Weights of a small mixture-of-experts language model, trained from scratch on English Wikipedia.
Size: 12 layers, width 384.
Experts: 16 experts in each of 11 layers, 304 tanh GELU neurons an expert, 1 pick a token, a sigmoid router.
Training: 541M tokens, 4129 steps.
Below are experts of layer 7 (counted from 0) of a mixture-of-experts language model. Rows are named router (the router's row for the expert), up (a neuron's input weights, with its number), down (a neuron's output weights, with its number) and show model dimensions 336-383. Each number is 500 + 50 x the weight over its row's rms, rounded and kept within 0 to 999. Numbers have three digits each.
Before each expert's rows: a language model's description of what the expert responds to. This comes from a sample of Wikipedia text that the model never trained on.

# expert 12
It responds to: Later digits in years. Non-initial digits of years and long numbers, especially in date ranges like 1936–2024, 1805–51, plus century and million.
router:576500569535503368547518560531582472509466455435442571475472500534479506470447510390458434479493548434465494437527579484497497456531488473450346
up19:507476496421487575564514556507549574469630500445436509524471529536506485521558419498473414550493576473558543558477506488509482444491592491508505
down19:526412495559474497484558470470531585551442494539569510447546531562512472548423384503439468431510514395439492531495600408539455497551534497575578
up20:490463514530501457468424411464469513563501520493591498506496513412504479596440378454499448535474603441508508459525468551476494433533614464402489
down20:502536531549503590486443491521468477539491422477474534417600411435456483389521442461546506559487600488515496526435399588498610462469513443474532
up21:490496451478439475453561648574553468510443503513493514507492529495499548549457400488527421499526468394472544487519442523482549425471481538417434
down21:465489563443506502596463502622536481547538510449517375471507529536480497538432475497506485451557473474584464489515522570476544559462479587476562
up22:458520512532530508531475437508457494562510531570517449466523442581473608417529475430421453519539459477484544507478462577556465567568442540551504
down22:521526537478485587512507498468439531509443502480516549630570544509478501541543552514483489463447541521467524494421507417480555517503467549484495
up23:594451412523502475562499473391500465544545446538430443457507475467467493404509466451563546519505645484538448517492490475503510473570559575457486
down23:444520551527484479476503496451560510427502553449449528466527536380591495500497394453539529521493460592466494490607476586520470452492528549515545
up24:536364481430469525511615511562550518439559536453543477481493565482576575447533473511482429494445523466562481598496507563642487507447533470537540
down24:503485443459449452457504488467431497475514483495515430601518525534604565543505456458511441446478469539512550466583504417457537564507446594653453
up25:489460484522553453448514469423528496515524519524443580513455502437496429473416431499408554498507482448511540557524508551443409689448489449434486
down25:471557437391478429472480399459542463589540414494563405459538422505475443601520595539528497513481471545535494399434449533485391460487504521492535
up26:529539542441511418573530508467512475528524530475476489443423434423547487484488377546540529525540513532564504509548465492446449481495487487541590
down26:449461459464494522600467510452501558459371512627563563490437513589513526461497514439454462469498505495451532499506475529512647506466518498420595
up27:478541490580599434502526395506537503453359436555505540366519546533486559555546465566607500409567422549497510404553478583555549500491422445565482
down27:554533528514512565565546530450451447512469481461530501564553536533458519497518558480469433476468539579481495520477559456414590453490612498441552
up28:533528420403471534533518571506542546422488474434465510401501477553480521476549405542533477607382566473518529486452520532542502453559489478549559
down28:488465590526518479557559516557405519497568497518470421484440542525521548505490471509475491488498380397493507495490431481380458503480486490443536
up29:529477479534503459551446415577522543464439489387512499502495468511500475494553469447514427459470461461507442429556492529628539488575599519402481
down29:483552483401425621502576483457470466483617559554477473499539507469396512453532421468600419510524546573547517562501466499497534536533539465442490
up30:496402427543502511486466499509497426563530405469466513435536542435473516459496510628485377490638434505516423458553472460487543496431452543518465
down30:489579581473489395502589467470574518550521481464600472534457438524583532415512452423499515432438539421533478501409522462478420492508515459397556
up31:535516438513557451480503533473516518457536492457497556542510479514639506568412445442553485493520439437589520457591506462510422475524569559548486
down31:546448389490435510439526509443540468580468510478460471488578454462554550535404525569534553450583500502504419472450554470595416490475513505498547
up32:488571460543457508427488502544508434534458501461471574522507603477443515566537500593443499508527462457505523547476489454477499516608462465619504
down32:505546369579461497468555480557519424495431444545458515555494517508562489500505434526490528594566448538480399703539449484542508515432542586446518
up33:547412525537524530495503512575520554572576485533501428567529602495531484591521433444579478630535453546514516478462510592503478431520419425433513
down33:495519504523403495613405403484493461552445431527510518488489443478479490588538452529515528452555539443445527475560559444556512512513491503537547
up34:509505449386635596608502451519455449507494508500471505444501582419526394526453476499535511466525589503539549497501396546490549558477469464373428
down34:500450638579462511497550570423421463461525568526540480524468485514460466544529525466482469482540576506443527565449446523569575455455542407489409
up35:547613432532369398530561474491574401491524462490469413521572576522543472495536479552478448533441485478567524476438464482455526414579550518545486
down35:487556528438527517484504514524411492430463581417413466612446452562527490376509601507555528535466508560540647485484401434531576579542529615445479
up36:474459595596496498467535492563547493573508541448526487525556497552593516468476441459498548483497535511503418444421551546519481512476605358417462
down36:489518453416536479536394443523504441447475494513462507431425471414489527495492476518506504644583472570533562502417532541508420558399512465518496
up37:492483497540502585526569492458492573533429536398409470479563536534545549434591485445462467623551421477487393470442420476475516413535507482563579
down37:379494397403503488493506527557464519512562451536457530504486502405503489486485444517464610437459427503517466510497520523503469582438550553469525
up38:592573495469429493483443456473615501488613497552466554547484492481492488503534555452506413468456500438526501501443555536506526456476552392499451
down38:538563487530623435483440501538387541549471544516545452458507536532506487639498535480487571537446561490396404476557457534376545449516499459487450
up39:412545534477500444590495599452441525413438478569425529522478511492464558473475554435542528483585527567536445558564555476573501542464515488509560
down39:443532553505422425509563527505539483488481529478440544476591531467450394476498587429545422419566508513492483570560441522524564581568470504430551
up40:428524467533540493453522533523509520457505514455460481524467538515445579404454484526522573576508546582448470469570520519482430450576491556460439
down40:525512502528464455458578519452453520511480521430511509519529517499514523460489476622430471455501545500503479420525420587524487563465438492456498
up41:573550525484522464512462506426561580416487526499445542520433447602529530458493512481510575422539473510557454452465549562566526571483476496576458
down41:519439541505479559440581500555473496444537533544551364506556582526528444536601515564471517554552481532525523435485572503521466570597550523461462
up42:478407606549486562528431493504509544586483512520581535525509538457471390513520472530468615437434572439498511486482531492490484479440490473566459
down42:538605499562511534535485540536430558548580530518473515581502482568465511513527555446457587508491610475496556410444455534502529596557546504482537
up43:575561485569472501487523592546479475484521478546486493481538518544488527553471484423529505488570413446470465482525520499494528467532457490478456
down43:550460494541518577550472431545497576590546515547453483510515436355625492478427434590511530458528462507472451505389502513475545568474478540540511
up44:584517508386509490526517473536494529500499575498437546542581547439529428458473582466455423538517482558524485442499466535491495548614569519556505
down44:422505558564458551402452493532509566555530400510558461568546491514539450571558491512506429465469531441567480475455518469483516476384442503369435
up45:497417457554488570441454452478522521452532395502479463474499561512451558506432578432578518616493520617479467448590492566519514534486594554447438
down45:434441412559569492584539522446456521589485546483488543470443611438556491491531369476514510460413431478406537515506521461488504491497472520494597
up46:546543434542462414455471470448445480461463491482566505553465550446418473463446488424474486521480490497513509511506541516442478508384513460507548
down46:478544470502520486495499527406542462496458510569482469575480487559511430529431558535547591469530496464520489497491456542555393533496486477592449
up47:536491496473511491487594438492507500536568613473554443543437483506547533430495486501591463437447507428503574490477504503524553480434546550438578
down47:508512578447470539559455516506544525560524506624560559490475525496542469506464542575486427531497535505533490508446588466496436471483441470505423
up48:550435390448458545539593498414568520565415573457507423564582551442411432527477362478483519579470495509507441521449415408454514515505440504488447
down48:472557525512553470482462553496551446559506426433546537446393425449518593568458525587424558456462573445484529551496404517482415494498602477538488
up49:418436395455499446497417561567521483570480407484435492523514536544465479518496428456532559615468556507434511559433436495579394550442467509454477
down49:589477555452554554547502489443458519461434360478515483520478535451535449454458409531565457453474521561550594477616490465557477580530505433401558
up50:554478525552499560535459496533557466566546568518389565500552490574571519502443488513540441551526505447512533506493501456533425542575473430519525
down50:473520420479501428530471434493522593496529592485487563563582454542494458470528499557458545459500521558385473579482431497438550533483474482484536
up51:549493434533498511572540576449547559548505498412559457534498543414488607496545527510463527486440555537565476491574478441557512565488406446511496
down51:529449605564553502402525527566559476511504500529419443533485480555561502524429562409510578463510468514436500494489466480478545466621442482547458
up52:517479507486497451545510455430492432503493502528554423473634469461523459452519500446361600454603584571537452499454523571406524459512513471495480
down52:416458490455543508463523511564555571510553526440537487545491526629493478512561574432522490466465482501485498523471465507549466434428535510516524
up53:513487527436427397545604547514446455562597575550558534488518452479465553456510642487514413448534547538421486486499431515521498426501406415414438
down53:469449479523455521518540547480551552448500482467534517495483483460637565501459491498591542525453436505547623456439561520506543541551525518576498
up54:571545524484589474531416490509469557528479516442548388395524512559427505461445538519523532514446478459528462546546470528524556533420504503466477
down54:531489446547548459575542532500470512423489486484436506469525504574500591509504548533524511556464364569546436408399507438484463546560421526467480
up55:497487496503601478522539460614473512481543352497478369480503444460503510546441507554544444520578443462508470522580553462547524429578559493484431
down55:527505498581470478524504409488518536525468466380505500554526607536507513534519447474512563475507525479494395516539413557460538526546488493455442
up56:507509562462491517551421574457478569503491497527528522402507539511524538496485467469565503559528470553470499583359509506593567531474529507507500
down56:504469495495492484516496473535458529534540460491495527580508422413577506490441569425540509427465549437506553506458529546436527454503399476512500
up57:526556511604539455524509523556498555495486536554529452509440533501564487476503524472609499554540516448414543497544452464487499531485432490477461
down57:512534551522524505454508509553417559569398585576562588510476495503523463575482547511530467513482562422567471453485481507379453555440529455479507
up58:510521430497517510485495542477505458531525459587478475405429520391466520475477574489574427490460467481489600513537498524380519482455483501476558
down58:448495511520425486565475452501510519515470554468572550518593514522515492466419592552422481471455534547493487434486527625612530437513570527522485
up59:593376546593473558493496486493528483487491489512461508520540535532526410499459458549487560457567491531476552511414531528482538592443431532468491
down59:477527513511576480424617447515564470521574455517539508592523605410537527553518527617491458566611478489544457525477554546589487452526514453559430
up60:537433643513511468443578548556447471393567543402555550488438510506457483537499479439502519436460511437509594478488481439537415531506505446518381
down60:502547517472515574503494525538536534517486526579457480525518550494582511471485583490457602636460440476426436528442570538492463436509473470457586
up61:640498503498533416423516458430530503542550515482511526431522544641542597586493513433494539468558434453468552475535502483523528487530530523498526
down61:461548434483540582532495517599504499434449503510436520511521512415521452448467559484432463601477429489418473534509504526489481549470335452456473
up62:608438462477564378496520488433486578546424444593515537466535519481488455456461433470509506420409547451491498492503556432503425519551573515474529
down62:458447509478530602548533498516550481549476446459525489531496518523518467503448391501519510584532464580482504452551486586541512415507569493448514
up63:447511536510567532578530462504419518581442455553464493531496501453539518555466555454421536430506396555579488355506487521465519499501492506419423
down63:494524461471475482538512498469551462563574476511476533528461497532441514585460543538486573446445472506496534532532490420506480503500441434595575
up64:447441494474467414554570512489584510453527528540434549487553537482510428510499519582554473523464494479544483474557441469492571488470478577550539
down64:540456411395522490379532506411440603484467476495512539491430494407481624475448503526481467555443543497573526461539607591482503508515474517483505
up65:528405490589474493490430555404488496413461539504494463527481496474573528546558532508384594492517518506431518478474520595544580471456419455484461
down65:588493499469482504516506516472493513514678541505556486559516479523592510489538548501524423460421514437461515618599496420437521469566501551496529
up66:447593543425510437545549530529507585558475516497502589436507596432523426520470501539403395567490457554498484467435540425475406451469617499508533
down66:473547515578451581480457516450485449516563498451524550421512386599523452473525544450639549486486554576551383442503524492548545489572432528456542
up67:446519499414583455528490547492442543490437446509522455454415507536437560419473448539412496608589526521468518579503454464365404429492549513427447
down67:524534529504464458624443494482563545624531482457500497591525500506485492564487531453516492527499528524495460500523544571552562649490605615418491
up68:383533558544518569433519511577561488464513533559586439600427575525402501561512433502541560559483515540487519504584534515485579512552511503496437
down68:538516569439512479499510461470485422508489512451520491441528526482515500453447569544446509464450510397465440551471474534469373524522480465514483
up69:458479524456498548456600614460431488516481523532569535452524503542373551503509529504496559458493558545443461557572515437387555489506518543418526
down69:507493504486529521473548477548548582429523487542453520513485525478602501503560574505502490488410504478571467430572543592553426492537611423567531
up70:625516497542511481426506516527465556415509432552500514427445531450433507495558481519454386474518509511522442537518560463476471488449547372575482
down70:525499422547545559552542543535523498459433458502381518516560506534424471546383527474508517541476540473520438453448480469404499566560567542412399
up71:481424467547547450443501474456552503465537554606570489478589493534567509482516528493445558490565485424479423512443487570526487551496560464455513
down71:530563548514491529489535461504504555540438487513419512560402593498437497476551506460475534498548472563509522492565494553574543510576472556549573
up72:498461466488487511444549537498546477494499518481625551543526458473545445447561542555521616570475549492565485462429473418486515439487464541518520
down72:479490500531553507560458536550451527481462449528502443445554532512573537471528551509528471508585663540484464542499516516470431495416487419552501
up73:412501480505444494521521491500485481431448524408577410428529423513444460527454558530528420504501527541521494517499494441450469437519497478500456
down73:498452525435501442526510486484482554509562515551573487586503471576518512441445585575453489456481443443632459448562525469548491488491511487499568
up74:398529540511576512510476474500504541506516445426503548547458515506450523521468537477462540539453582432475432469389486485613516550495560499534442
down74:434461411434530553471499515450511518508608671534491510461513630558456490537529557515538485386549398431501464571548602483490495499523478477493437
up75:488446493537552465473462438522539548517518676555476509576477448514395519496459500538462511451518455538529447505494421504482433408487520542432452
down75:501499509514467526451488522518479424568508417571510535564396552552581524470401527447500444542502494450532548582574506415461567440493387471611520
up76:490483506501496562508562661494527385523439487551536489429461450532483411488392455485488524502500531458474576508501553487415551464509453463465469
down76:426440483524453501522570522457533629474515561535525544473542515416537522509485499536508486476530540477450456536530468541529603472437463511524557
up77:541487443422530496552482575558452513586491614465587529467555441512492466508506439526426486577578497475492442555585487506479435542569572605524497
down77:497593557486501421451514456498462593493568558517526534500444406505500536545545478498500492492514515465425557547531464464524509549480443402532440
up78:510545452512433468556485443446394504518540453462531529486489516414468541503514430563434581516467602486447537541531506445513509445530503509484485
down78:528499491514420524424516563441518436501506506538502585527489515471579511657476391553518499509486525449522506515513590543571517553498531484489517
up79:540493518558563511460467507559474456571449461551413556492502451474471471486510497481560519527428491483498455460469484441556453464590536514545450
down79:461553550495483551543530511480416536590526536546451425501452469486512478524484503467396575466390465500491479570482560392500538438427502559454636
up80:588487448578530431560503482411407553504471486403445531551532487454530563549449518445530513497448496532479567520561522493457551517554494489507477
down80:520555500564580488459503513396499438509471480528467501444460410403385470590500510490524518479550467522474587507555471488550540505463524521492537
up81:561493482545467484550575472499450471566521531426589506493461476515451493482479510528449572477458544447530531548535486401523564475628510528484465
down81:509535464529472524496393446535554590522530540462518484475368480454578497468585503441501455403516578488500489517461477496538435472489411563452557
up82:559517525473585406525490516469570450562510533541414384499424482506477520499367507525419493480465513465478535521500557614463532456565471541492477
down82:451492528541515386434464594496474470494480458555554543520539483474474537535492524522547603470469497518442456513440643499430424505524482522531460
up83:495469410480407409523548519400448531533435521506495534506478468446443537512487484518471530501513534527464487409536431529500491531541586534576566
down83:545456583559513485531474554497593479459500504511519485483438579506601463497439467555483551552520485447438502494435549548536455564532440521463467
up84:451528509512507549559536419543508487470548447541461403587546519433471497478511541471521439508455480574482479500588505468468597517488522518559556
down84:544448516543514541490516530453482514454491527494476537469486497387511396406480469477430526496582522484548472470455516460486419433510541514406552
up85:475466434427558441475485484414419495443465523510420535545457508407485519597575506459428500527573534465494477480540540511457512520527489496547506
down85:508527437465584449528464440450531558503498415576411533491507536462553451411527497591543481457528462462487496561510466511569511533526462491478526
up86:449501409517446400591454454552488502486506459506515571416431519540490398412491529469451521559446557476460497490379449496549464492401535485464552
down86:504444421436537660505473582539444594465501522563508464515536455555511439498402555510540420438568493550492492467530601542456449513543562448555537
up87:480401477530513463500453523559595492493482466465488485539490494449577462451460564536573542463494544534500506500511513531567448535478531440512477
down87:522511456514526523578469454515494563491414546483525570493580490505507553632480438474498494538553563495492519492617471443563525546492470542456533
up88:543459512425507487545478499506488481607577528498465527460469452450498549483521448483469531492433506452464664568404602445524565522512477538500504
down88:489476493446609541452615498515514594505533591485518482539489476553517523500556516490528492460571459471456500627482527413547473569453513516571477
up89:487522568517470459520511439484503620539444559460554544630500535453509435536403561442511425518484496519550596477425516507578577471473535470474468
down89:587525470481470442501565488540500507527500532549535423506513373510418562452521512451456518546570589566443543536480490439391448452473365499480457
up90:514484470555534524493468454448514481475403520462445533489501552485444496504458475473494467479577479514602509404485517552482578446490459467519465
down90:563478563514618524496519464593393479427476400510524423559512488492506546548503581603501466467567513585474475541516505598463458560547609473475457
up91:563424451497414463484512516450532486464511546438525491562539491422541538454423490492500567507468515454461437488606484600489528589569423493569571
down91:472570525493492516528554523522441569547505520490490446437522505460512551509547474553502520462483503388481410406539470557427501492615473559484515
up92:475477485493587470448496571511544614521582495510462473480504433496481487549512398502640531452491484554443429479471450514523508433506512428627511
down92:462426622512504587498452451561464524484525483513412500460429518457544615423459509481498498520483553483437579478530611531543537508520490494483513
up93:489541505515461554415504460498451510528440466595470493484544486426478508471504532509596433495473484490442512562488395410577552536478513517598493
down93:573602542506514508497552439465535515492445528483461504500460519533457460474537521502475495539463540601479465587555438586559512575554424474505509
up94:519513545515544439502440485532535532456518541490412492562503514469452424513467457488553533533483567508480601483507537544396504425524424411466433
down94:420494406516519524506434458444510513531399423486631517521492499514445588499456596518526576468522490484459493564498485611511426471381542454502502
up95:534449504512569436389418566530455511377463548492516558563584488448532474484480585458516461458459526505508506508499538544503479501470553558485388
down95:454454429495541456437486532481489513528444559513516469388529493566496504492523517552559473486529552528534594601591555428508522422517501488436467
up96:414497524466563541530546483529432512547531433622460551538440469472483537547476489453463511475510445542527469442531474438335466523437517503578533
down96:424465473505473505489395426546491460494437576531593501421503527456539523512521466453501467558446522547504542503587444531548481374545485578445422
up97:521451474485520517570613536499548318505535471402562599408526573554483510497559520485552461497489574518472447468447452473441512502530475501530569
down97:537385557512511526429375513501453531553460514475435494554494524543530465492552469614531584482495474589543485531481508533496579474458500417573488
up98:539461506510546543435487494421450528545558488453515432468481454493441557498421495471535551523473490557443527510442443463464489572520459506453455
down98:432617494501507554506517625486471491435588475515507503535454497455477398524466509580513422473521481502539456533547475479572511439519556447440498
up99:549532454431496512520404515458567504469426406537499455459537580452474427549591475569588506457508536441517464483440497488526475501549559503452550
down99:519538467578406564473556439483446467512616542514530578418461487443475481555437505552510469486582530447547467528488498458510488512456501513465439
up100:562473521507541515413431508537455457597486398551482398427597577505491540506562422497557450397552505490637497542449505514569643571481482476545562
down100:571474499507482540512507557470509535436485539518493446483566509510461482547544430427494518555437468496435517489495540475459502454486396571475440
up101:493541429324444462468501516525482461467438598469495567536468513492561464474524405416550518511540470485529446365472397495458591481446558555437382
down101:429510430485582528474557401469462512405534574488548522533408434554423581555471378573578448493563526475541451544464485464513519604484428485421476
up102:529529432406499560469490482544450517419494423519449547502426510498565481528530533479512458527529473529497525553423566528449519547482515439520501
down102:450494496555467497506521500482452437468480488532503514476473544552444492514608520568560494501492523528518534497483528482475502461497554480530549
up103:527602587479494543486512516427436547457447491386473557440485472495603495484489466472559497498416513529467569463445478550488462450453533527383537
down103:534535456583395485520432522504510396509542493555556444455593484506545475513560590527533449489486583482437545429544513518510525516510545443508438
up104:493506404497501531568462522576471508540533578491474492526459560522482510500555562598541453449511431507455489423514526490514540446542463524443572
down104:559522582567508461421491533518489523534526512572400509383506524531563465431579509496449361487504510491564490491471511565525476556464511496550447
up105:463506508478477386398507420462489464467516414514605556447532507479495545426493525551539562494420496467546419470509480569550556469464420405451468
down105:438570523476526539497470622532429500447495569455459497573573466426508525554499447490439489537479554482596630507452497451536483445502528542586559
up106:519483532493445491536566496554555489529535574514506507459564518465461602418493507470509486466506455479450504542452578477503436460563491512557574
down106:372486550476490558526491473459428548537515461600447501523540500536508491448493551583524425446549500512506518471519448534456499477570394509433488
up107:506474587450520441479538512447498427493493471417482529504509460489444442543558544493520518452473462440607440495438576409436503440513513491500504
down107:566431522530575476472455457488552561436432598443470438565500638513643524565508599425519577438521516534433579493504552493483458526451572403483456
up108:493549454488367521528532467500586505581574502520524464509555542527468531496394434481464499483465457528477491447459477454527528456403477579578534
down108:461548506503547560477479505452466482493506578534590477546559475580588495453546560482493537481514483497540453561539598619493540490479464474471449
up109:478521422507542472509503488495436463548473450458473539523656450483547543467494575529494459474469509569560478514546557470479557529467540542480466
down109:603351506424424529482570397521537472475541516373435581478540541451491532521503552495507386512553393411550498480511435496459466499446476579447496
up110:470499472497565400469502508552530448479553496533536527507454445517470445540515549602472526469587494600482548492464540583507566453487583559447469
down110:460450508545501436493478609537470562493499499429457483575468518440495504527536513438404444487450473483484468569535388495508432442530431533507525
up111:490423548409550403533541433478530517567578487451531543529508609444559565553574518566515560441428510544487494347593454495411430508503462613487501
down111:494563516497379439447472565415473536441448582564376548517459461556529410538548525462453499495403429578487567506550508426482501567609499476548513
up112:463478473526488518565396475487524522478490446478462459514464423511484483523473445479466490495539577489602493534476552446486444437539406472427471
down112:546500409465489500489573527406506408543542499597556540502579451485549545467565450528512516484496521495447474508430540486567495374450500432488461
up113:543579525451480506409491507461483552501441514506395468396515471499468516456470459453418499520515608508488526426564406517462492489603510416536413
down113:529538483446531476546552547442551456516492500451463484430520548559480480505464458505533517543486544520441525613441436519545465507592447401379463
up114:430527483506475459548454499589488401447433557475505466543515455391416528525622466469474453558448569452544416480512420478590424426443541475505467
down114:476542544514542466456538507417471521528539504582493521544439561538600527486478508482469531443446572516505443504479475558554434510542419598502507
up115:428468539442516355465530548520536457581551495504542429533548522549493549492457571578570478429482546425494529523540499534487427522519573561484338
down115:499383500511486574448550504506439588514445519396533593535504511507480468424568552545474501572433537543565588495460553534536369556482478539518551
up116:502534488508461536483503484500504550488447461518524579494541446602510516487537556512526642493429536479440559493568472505495479551573484507524567
down116:466477414480520460600566546573539535463548519562409533559519473541591545502480478468494409463463482544468524428604390528586455497530504531537512
up117:535399564475488531445485488521530400481448499423535497528515466464420447428474480639499560507501467556481454456521463477528501530500484383544480
down117:517464531505501487534579488550555524552512561450489612433528555526506495530394465469534493531461478524384592527493495622515528454591509470528477
up118:550434433513481556558531538485581482549456503539482518490501490476490470446544520556442409498463515515515558488450465472526519526546576423557482
down118:502530529554512561520457490517530460527537663493458493514468587503520543492466482457474506447449547522559484433463573497485513474506485542496449
up119:568511532478578388509530390474523469512448487515526533527569495522490404421521552526547521516477407567539505561456504416582468459532510537453506
down119:438583553518458447536509476431515588484439573441491448468461580493538534511544404459480486456521540506577447542454549481459533469376518501525494
up120:591552489590598538460567476423547447437367471451484447524543531577529504464554525489500476463570531517489427487566505467559472436505547521516476
down120:492503522426531362498414612510516471491474560556561509544545548437548515580510393597439486514486550513395544479507477522444457479553488468497505
up121:586523476568517461512499513498538512561503449544505467483554509516395357609511474396482431349479487597480451532533506458510476548449486535468559
down121:521359460495490545452647550469454495545480519460490463456471484505521508472487446511448618545470577506488509535466538460550431451385513483543449
up122:476479476584497558537489512495443536462566437591467510559555433536515508553378497445484440471438540527528469448639425508438566482500439588492458
down122:531556471566531511476454557465488528533512553511496494536363538494535565470463516483584507470564457589520536465399501535446457532532542494537506
up123:633508505518497505442516508486528425565524567552513529592468505426508493501529467508487445473441543560459549487477531518576466442455521477547578
down123:447427490525417480517482549479574532532474489534463512451532405468469437546444603483403522492522482447488475417484482492441460535580518484525466
up124:499542528419614451420522518469525528379436439415477444596498570430503534570550473508538538502511515477388510501506482451423443511491441484508488
down124:411502422472571418548510440518496470432560534419519585506573479435527471492412505554458463468498584461464493454503526452492552506440433463482565
up125:498536484575513468504558490505500515411506430379478555448466441458441564453451514439573406469575494527491581564496512450409454572512547426491514
down125:552487511503525532531469508524527515534496513476438420472542437498489457561475556464469481484398526488497464502491524531490537402463512471513492
up126:543468520394488452456509491518508474523540462491440485516493526460511474416468476493608480540511537468413501474493522537505481465475496489505443
down126:570462547591490557509582444607524439495485561429535524527563539509450477521603555537512533552459511578535439522483486447531596566500517491567533
up127:566476489468560541486516507502486452566472490467459525475518433434473498485575477512468525367538517545482530454506535476496475459541517502547580
down127:580506519643462503438471512535563482499515540523525548427545514488466460491457534526522446558451517517514505538448525436510558525472447589536462
up128:460469452557485477589485481493545448526500470525441589446510442501406500452522420401587469521502488469459526609570495525575584455550490511486488
down128:431505521390591493454520556487448479526467485442562453458490498486505528482512551479414470465473421450546417410564563395518459540464552481483474
up129:534464524502441536474488538463509482483535499540451472505528559556477519568419465503437525560536426491474503431469615468468566437484499466454444
down129:472510497627519476484561468472501489484393486500605572427473467453483435477532543548448554471552512573411505533397535504484499540547502553573426
up130:478528464608395580585549476455575552614563460514596504508508501528447568455498399497546506472510481523445480428539503509665485426452553415490462
down130:448474555528494519437540488515428489576480475554463492515505508502441474490544502480508560489519436474451529430473442470480546578595545521494540
up131:530586501561510484544608564527424541517507530514470391427567481565473451486506429488494446588571557566489479538578449510499455424528572450578458
down131:439527461656454514430460524483523428387485505444538528602467531471536580574557498483534439499576473461531477542491473447520521577506483556474467
up132:445553442541494478486623460507471489443528413539487576544429500574533461563478540539652496503497525501468438572528443539545529493451364482366493
down132:493508535449539527478537540448550474554462517516531513533570496416512472501492432430474474516462438581514526472474492448521512588473451445435488
up133:485454516491546538452398489495467505503529517463525494501470496444458516449489450471540473482498523564414476556467431475529465488537554480465509
down133:500462453545472470540499498479470513409494489440371482545477405502476474565497548399493577533541493492476472560520432467487612534486546462504408
up134:428426519510518498555614503473458463504530494545561491485601430582436538437439476398494554504392471499489459509562559444492543500427425505467422
down134:515521433561480499589459458483630504609461578417518447488490530456462450533612561538456481524509556537498484491512446565545526487544494511556541
up135:542521415526495538505491524443399485529478475438504483526521527522487476585568462448454389505495612501493419521520467542650507430530487480496379
down135:541569550406456437601520484555548459507554524484470593480560514428525526441596463516556502443465578514545482558551552422593513554543518462548458
up136:459524424560542458507507510477622363544528490453617562466488431529467485485459546431438490470502529458541426526561505447372508470571494511549452
down136:488585574522474551578450394442491433489488499480537454518399484382454457575431464546514573522533601527485563471498482471432536487550522510531505
up137:456455524629504459563566457498423496475459426505517559551546393543519435460497513552540475505477537538495492518454620545425563451462540463441521
down137:461489469566500525565466462539591536453477475594477401471409482544549488524470482484538497520527425484515573412463441504438504366550508482510526
up138:486436508506429476470537446562498553626430557462465448562480563480540480511558603419523556522505467471536554591455434504515482481511542452575487
down138:475605451542491485612377459529620520391546520510613501576508526511516502450488403474469451428512516467437491500524525421464487440494554505482456
up139:533463439488511528458471525504490534393399487550427514462498446483514545516591546538554447495422528516485479494592506512484548557463459466455421
down139:477563528516488549543523551447507449560512518490496498536515423463517559534507421486523506499473483480492498455483502597505404466507481474475529
up140:522523420477531451620557498499581431546480520446465562515477497544452505443548462436499500496506542445411526456454431471421452429533544553463491
down140:555628498594402473467520471543444545522516510520470499513529530518547384522543538460473493479436454519538437529460483487587520525571406525562545
up141:476491515469502498546515593541464548486494357488513491512481516477433542563474540504493475427502486539536549443545456479557472541447515543440558
down141:484563491480363476485554431430473563446484589483483476504493577501490529437554612568489503601463510514480522447505533455429492493524443447492607
up142:491513550525432521584565516559585403588462567486555566453443528489461615526556422465498538524550474477549509517496555456421480415522469533468547
down142:498566499524438538503474495431506392488530511601531451479464494488532496513415486457439514459521480538471433571521535417519455575518486526478492
up143:496480581558396511436493409520475470489454468446547516491476442565465503462524469566532513506487528507561451428574561523363444575540523516505467
down143:530487510440549496560526553502515458439507522497438597454599537550522597523450445505460465449471408528491496621534536496574526516471508570491519
up144:522525358497564530528447436568484551531531499509456488527487548559496515546502540485514600374540469581492535516388478550514465535517521524533495
down144:427482432551632538560513545467557413386489481493480515464556489419521440516516469496462513525532504502475492483557561449485566492552467460573690
up145:494479518481597576448457474541492577520557569509439559453430471443543542503448472438498421525445541467430505467463455592486535508519504556456485
down145:483482425436411487572480481487453590452506459546442472503522441524492542422570567532592472639465578507535541454530514493404552411571590419606449
up146:597419503490449508509440572547550406449489562448597545525539503466516521424459530520349453487532516477503568465527421495490497522489394501561513
down146:504463577493557482468561458461419486524452499581414409498505519592546515480516464493492528507443550465516493611435574528489463556482443568466469
up147:543541545512604538481538529446434571397418552532563576532506518497412495476421494476512468470469596577467626432375401510535478477469583429510525
down147:437519610546480554531478420457500420559476466485501487533457534547556541485465608408472456555514544489520417478533571507511578445467554475495555
up148:527434576576541472580558521510413424512547499568457481582472517531516499513569466502388511498532453470486567481520425467526460433522525488536454
down148:475532482476598413530477502487462489521460473490514575360525459461477604501527557630415544505548489398519545491644541546540546545469524556460502
up149:543488538477528434538565517481565616484539461489510482420480417515489433485474505548406508525438550450492454516599582428476471541532484583499558
down149:590587575413486512512483567555538522526480572441494559500585420489426469498440461541507485494527425589447443447503508498404513472400565481536444